{
  "n_layer": 14,
  "n_experts": 32,
  "experts_per_token": 3,
  "d_shared_expert": 0,
  "normalize_top_k": true,
  "balance_bias": false,
  "lr_router": 0.000559,
  "n_head": 2,
  "rope_fraction": 0.25,
  "lr_mult_o": 4.0,
  "warmup_steps": 200,
  "seq_len": 1024,
  "steps": 5089
}
Below are experts of layer 4 (counted from 0) of a mixture-of-experts language model. Rows are named router (the router's row for the expert), gate (a neuron's input weights, with its number), up (a neuron's input weights, with its number), down (a neuron's output weights, with its number) and show model dimensions 0-255. Each number is 200 + 20 x the weight over its row's rms, rounded and kept within 0 to 999.
Before each expert's rows: "gets" lists some tokens that make up at least twice as much of what it gets as of all text. This comes from a sample of Wikipedia text that the model never trained on. Tokens count by the router's weight.

# expert 0
gets: "or", "ar", ")", "al", "l", "ur"
router,185,172,197,222,200,174,205,170,207,178,206,180,186,180,170,198,188,197,185,188,248,182,213,207,216,201,169,168,186,208,193,171,220,174,243,169,188,193,233,234,196,172,213,227,197,176,206,193,223,183,170,189,231,192,213,232,189,211,186,183,222,190,218,189,203,197,203,202,216,188,198,232,206,176,228,184,181,181,219,199,206,199,222,214,211,192,217,222,181,166,172,238,208,205,183,220,166,222,205,174,229,203,161,226,218,176,207,168,204,188,207,201,159,162,201,222,237,220,206,162,212,189,192,227,184,175,208,229,179,169,196,167,207,225,180,186,198,205,201,193,225,185,188,176,189,178,181,208,208,221,219,144,194,192,205,163,157,177,200,199,178,221,167,217,198,193,206,191,166,206,168,174,194,207,179,234,204,204,225,201,200,213,175,191,196,208,217,196,220,196,180,171,228,214,214,179,199,190,218,174,215,198,212,237,201,193,176,200,191,201,207,213,247,181,197,237,231,201,245,197,225,178,175,224,211,181,177,211,195,209,222,190,187,221,205,208,209,213,178,198,198,218,196,181,190,178,199,188,229,173,209,193,168,189,225,200
gate0,179,195,191,181,181,217,181,188,184,169,227,189,188,190,168,189,231,208,224,227,206,225,190,208,205,173,191,207,203,197,189,222,205,200,244,233,205,227,196,215,187,209,155,193,226,178,168,193,189,178,169,195,211,212,220,228,166,202,219,211,222,213,206,209,223,183,186,203,180,217,194,202,211,181,228,205,172,211,194,163,196,165,168,228,184,189,194,234,182,208,196,178,182,196,185,194,228,198,206,185,209,195,209,203,177,211,205,178,160,199,183,222,205,201,188,225,241,229,212,194,218,207,189,194,195,232,195,196,199,229,188,239,202,200,213,251,208,202,204,236,184,239,218,225,194,184,192,233,191,181,181,160,180,221,183,201,199,227,185,177,220,202,175,187,173,181,163,173,220,204,192,202,183,208,197,187,189,206,190,208,213,200,205,245,191,228,155,215,198,174,187,185,207,194,208,193,213,212,181,208,223,173,204,221,216,175,185,190,180,225,190,227,208,206,212,176,213,193,186,184,193,197,209,178,209,229,194,238,172,160,203,215,178,203,206,211,193,169,142,248,192,183,231,198,183,189,188,177,247,176,226,246,215,190,176,200
up0,194,182,213,204,199,209,226,186,185,187,144,202,171,214,187,188,174,225,243,179,189,190,199,214,173,182,221,210,208,181,211,191,207,213,140,224,200,206,192,180,235,171,184,198,151,209,196,200,181,183,166,197,210,196,205,180,218,168,204,181,201,226,197,177,179,209,200,194,214,203,211,178,202,204,186,198,201,219,232,197,241,211,191,173,191,214,194,194,238,195,179,240,192,195,204,211,182,234,203,193,197,224,230,143,187,186,206,183,210,235,214,160,189,186,188,230,197,176,176,207,226,220,210,179,217,195,183,218,187,192,220,222,222,178,238,211,181,195,203,185,199,209,189,237,191,175,209,199,197,203,187,219,197,184,205,216,233,205,191,194,180,172,222,174,178,237,198,198,163,174,221,218,224,187,210,181,197,215,230,188,153,208,179,162,164,222,176,221,199,205,214,212,164,209,172,222,213,181,220,185,184,197,214,165,222,174,184,193,202,203,205,172,201,151,211,175,220,199,214,191,189,211,209,193,200,217,196,208,223,181,244,193,209,200,185,183,251,221,230,197,212,181,214,187,229,176,213,221,192,180,188,183,216,202,190,205
down0,205,190,196,209,248,211,192,147,196,207,202,180,216,236,169,227,211,192,218,196,186,186,200,226,208,213,163,217,209,223,193,187,192,210,194,216,214,173,172,215,137,162,229,200,191,202,202,165,188,217,199,236,218,213,191,210,170,241,228,209,211,206,210,196,229,172,202,188,189,180,193,211,174,233,213,176,154,203,216,175,172,218,214,211,189,195,203,209,225,205,204,173,169,207,174,210,184,197,212,207,192,215,219,199,209,177,205,219,188,225,226,177,211,228,227,168,201,215,208,196,157,205,167,178,219,210,177,177,178,229,215,180,192,200,192,207,166,166,173,227,187,190,204,207,175,229,226,184,199,210,207,226,221,241,230,204,215,214,196,175,167,212,203,210,198,192,145,210,225,222,189,212,225,188,186,166,226,198,210,179,208,188,178,210,247,195,172,207,206,204,196,189,219,205,172,215,167,221,171,185,195,211,197,194,229,223,174,205,179,206,224,203,185,225,212,216,185,219,220,191,187,206,202,201,200,191,231,206,183,202,224,213,218,174,217,195,146,215,192,204,209,186,232,210,183,208,191,201,232,200,198,195,205,207,195,161

# expert 19
gets: "s", "a", "es", "as", "it", " and"
router,208,180,210,195,202,183,209,196,229,183,191,199,234,209,165,220,164,177,176,187,239,209,199,232,229,186,174,175,220,197,208,165,188,204,218,191,181,162,215,179,153,225,220,220,242,178,199,223,206,185,202,171,216,223,195,206,206,207,206,183,201,214,183,192,208,219,228,214,206,214,240,185,203,195,209,161,159,204,204,174,194,185,217,196,200,218,191,188,206,180,181,216,186,202,182,208,192,184,220,194,192,219,211,199,208,183,220,203,201,191,220,184,207,205,185,197,244,232,183,175,200,186,189,227,206,162,227,241,213,220,187,189,211,226,207,231,244,199,190,189,233,193,227,181,205,179,203,210,210,218,215,198,169,163,195,203,207,196,182,195,202,218,152,185,187,207,164,181,171,191,174,177,186,197,180,217,202,203,173,213,229,249,178,246,220,183,242,207,214,216,178,159,215,195,202,180,223,163,177,205,204,150,185,209,208,211,194,222,186,206,200,214,215,200,224,221,211,232,229,233,228,205,170,205,229,202,183,187,211,210,204,229,211,187,170,185,219,208,160,216,231,194,195,204,194,196,203,215,198,196,209,206,183,227,234,216
gate0,212,174,218,186,195,185,186,232,187,187,179,179,191,160,176,199,179,205,213,230,195,172,241,199,204,198,189,197,181,188,219,191,196,213,181,247,193,190,189,161,212,203,179,184,189,199,210,201,161,215,205,215,218,223,212,177,186,186,221,216,207,188,188,185,221,214,234,191,222,211,207,226,198,167,172,190,213,235,226,182,193,181,213,182,203,202,178,228,227,200,209,163,183,196,176,160,199,223,184,190,215,202,208,169,178,212,229,212,215,212,210,179,224,218,184,207,209,213,196,195,220,198,194,182,217,209,229,194,199,225,165,184,176,228,190,186,226,225,163,240,193,186,223,214,197,215,203,218,228,204,214,210,189,160,209,189,230,186,207,186,195,177,166,201,192,204,170,227,184,216,209,180,208,202,162,186,156,177,168,193,153,219,172,214,199,202,238,185,218,238,202,194,181,220,193,172,195,215,208,191,224,184,253,194,224,260,201,191,184,188,219,192,198,198,188,219,216,204,203,165,203,193,230,216,183,166,186,199,173,190,183,190,195,179,224,211,197,185,186,187,220,194,213,204,193,227,234,205,193,164,212,199,198,211,228,260
up0,206,197,179,181,184,229,218,201,235,175,167,195,169,235,177,230,191,189,178,178,201,215,210,219,185,236,187,216,216,197,200,201,220,198,219,167,189,222,217,213,194,209,189,182,246,216,181,191,206,217,184,200,217,221,219,221,190,170,188,181,214,196,184,186,208,199,132,201,199,184,236,176,193,226,161,203,217,205,221,229,196,208,223,213,175,178,174,193,204,227,178,213,205,203,225,196,158,215,192,211,181,184,208,162,239,225,202,222,189,201,194,224,207,208,224,191,188,206,192,182,187,180,178,197,198,212,185,203,214,205,178,228,193,195,166,177,202,220,205,203,232,230,210,165,208,194,151,203,184,168,211,187,201,168,217,208,179,195,186,206,245,227,205,192,185,151,216,209,209,195,226,201,179,222,197,232,240,198,215,227,239,194,177,240,233,216,180,166,181,197,208,195,213,190,210,182,189,187,199,201,191,190,158,230,177,196,200,215,228,175,183,205,205,187,176,173,226,196,172,204,200,185,186,190,214,220,182,171,190,212,171,186,230,194,220,182,187,217,187,225,225,184,217,210,202,193,188,155,215,235,191,227,219,198,210,201
down0,190,200,222,181,207,195,191,223,176,223,202,185,195,229,211,192,246,196,203,175,225,197,187,203,200,178,186,195,203,192,188,175,209,170,180,159,183,194,191,183,221,206,188,235,245,187,189,215,210,197,180,199,185,189,190,182,215,217,169,190,196,232,201,201,214,195,207,202,172,177,153,191,207,221,209,201,209,186,175,206,180,188,185,202,215,142,191,183,138,228,201,216,176,171,201,211,228,212,220,201,205,224,205,197,157,227,205,218,175,193,152,214,202,210,191,234,204,186,179,196,184,190,207,212,218,202,196,217,187,230,192,178,222,202,190,166,180,194,199,175,240,192,216,195,190,196,192,201,234,217,207,184,195,204,160,172,168,227,214,200,159,206,189,203,213,212,212,208,184,213,198,204,217,214,152,176,199,213,225,183,214,162,220,233,191,197,194,202,167,178,193,222,222,220,222,198,201,196,172,177,185,212,187,184,190,185,181,209,235,204,156,180,189,218,210,220,190,174,236,204,231,161,238,194,248,200,212,217,201,200,212,238,181,236,180,177,192,168,214,229,190,217,212,206,210,175,184,206,247,220,203,202,191,208,196,196

# expert 26
gets: "o", "il", "is", "et", "us", "ia"
router,192,178,209,194,205,176,198,224,209,172,221,197,243,197,171,206,197,230,177,174,239,168,224,226,208,204,191,187,200,209,151,159,201,175,234,217,175,181,210,194,198,202,204,207,204,160,231,219,195,174,190,202,234,207,193,225,185,243,195,154,212,171,208,142,188,216,218,224,210,214,228,196,186,159,217,182,173,175,214,181,181,206,207,204,196,227,218,181,226,172,184,181,190,214,176,205,195,174,199,173,223,210,178,196,221,188,205,208,169,213,244,190,189,209,167,205,212,208,184,204,173,211,177,206,179,153,187,181,199,212,192,197,196,211,189,238,210,183,205,203,222,199,179,196,226,189,200,226,176,204,237,206,175,203,197,192,186,178,176,234,209,172,202,209,179,197,182,175,214,242,206,178,184,226,200,219,233,201,195,189,184,223,189,228,211,185,203,209,221,225,178,209,197,199,185,191,229,163,177,203,188,184,170,244,224,206,147,205,204,205,215,225,227,177,210,218,194,187,198,213,186,237,200,221,183,191,229,188,208,184,205,197,205,167,208,208,195,195,182,210,181,200,197,195,191,204,181,210,241,212,221,181,200,193,232,180
gate0,208,210,190,154,194,186,205,212,183,182,216,198,208,194,216,218,252,158,196,242,232,216,174,201,178,212,198,191,202,208,207,211,225,199,223,241,179,189,198,220,175,158,237,193,196,232,219,215,208,197,212,208,242,203,210,172,208,195,204,179,167,228,238,175,204,173,187,217,194,191,166,202,183,205,198,200,179,204,234,172,199,192,249,208,173,231,226,175,209,183,240,174,200,211,201,190,205,224,189,179,195,216,215,191,220,170,163,219,201,219,203,189,235,211,196,207,191,170,210,197,177,229,207,180,196,163,196,216,188,190,205,165,183,191,186,209,195,186,215,216,195,208,211,208,229,245,185,215,175,251,186,192,165,201,172,236,208,200,207,209,172,223,208,246,213,221,233,193,160,182,183,232,191,187,202,207,207,168,220,194,195,175,202,184,234,206,228,197,206,189,185,225,185,165,176,211,210,203,203,193,208,175,215,178,233,200,230,200,173,230,190,195,212,199,166,193,200,192,206,229,192,205,199,203,192,185,196,219,217,193,210,187,179,186,219,227,237,225,199,228,182,192,183,200,180,188,212,221,222,199,235,192,215,214,196,195
up0,207,205,191,188,236,210,236,219,188,214,188,226,239,172,232,184,173,163,172,178,234,215,210,204,189,190,190,190,191,178,197,222,221,181,180,178,196,169,221,202,196,161,205,171,211,203,187,205,203,197,193,190,233,245,194,205,221,193,176,212,197,168,196,164,193,187,219,182,225,238,242,193,161,203,218,187,141,205,153,183,191,194,221,186,231,219,224,184,192,204,209,198,190,184,206,186,195,196,211,191,183,206,211,203,170,214,166,171,212,208,263,204,220,195,225,192,187,207,213,182,190,195,193,213,177,175,178,214,226,181,187,208,197,247,191,180,201,180,200,227,216,213,194,175,203,182,192,210,236,227,207,211,192,218,201,205,209,205,195,176,239,197,173,208,178,182,197,199,179,171,176,206,167,211,217,217,197,188,196,216,209,192,180,196,226,246,193,204,168,214,167,191,192,185,181,220,216,170,195,243,196,220,183,208,192,206,188,222,199,207,201,206,179,194,188,229,209,212,222,169,186,169,183,220,211,235,174,221,190,206,199,196,198,211,185,202,225,184,204,221,157,223,226,202,172,175,202,256,201,199,201,211,211,186,185,181
down0,165,193,241,205,183,203,202,186,201,213,245,181,227,195,186,193,216,219,204,199,199,186,217,188,197,196,217,187,207,209,189,187,182,205,189,242,198,214,185,227,180,200,163,196,176,204,170,172,211,206,229,211,215,198,231,219,200,217,200,195,150,182,225,163,193,215,192,208,218,213,179,210,203,193,206,212,229,228,192,186,215,194,190,222,212,191,219,240,188,221,190,170,192,181,219,192,227,133,192,128,176,170,162,177,226,205,203,198,217,192,188,220,216,221,188,203,174,205,253,184,224,215,190,220,230,204,234,186,239,195,197,157,200,206,196,189,236,189,212,195,196,206,180,200,189,226,219,139,210,199,210,192,199,195,229,224,224,217,185,219,175,191,209,229,198,229,173,191,204,205,197,199,225,177,236,170,196,210,181,215,169,204,190,204,181,203,205,209,235,211,199,193,201,203,166,154,215,201,173,216,201,185,202,216,230,186,229,187,207,175,210,195,180,202,206,199,193,187,192,192,190,238,165,196,186,181,210,214,200,194,220,174,207,206,184,202,227,198,184,231,190,207,212,182,238,182,214,220,231,219,172,212,211,199,213,196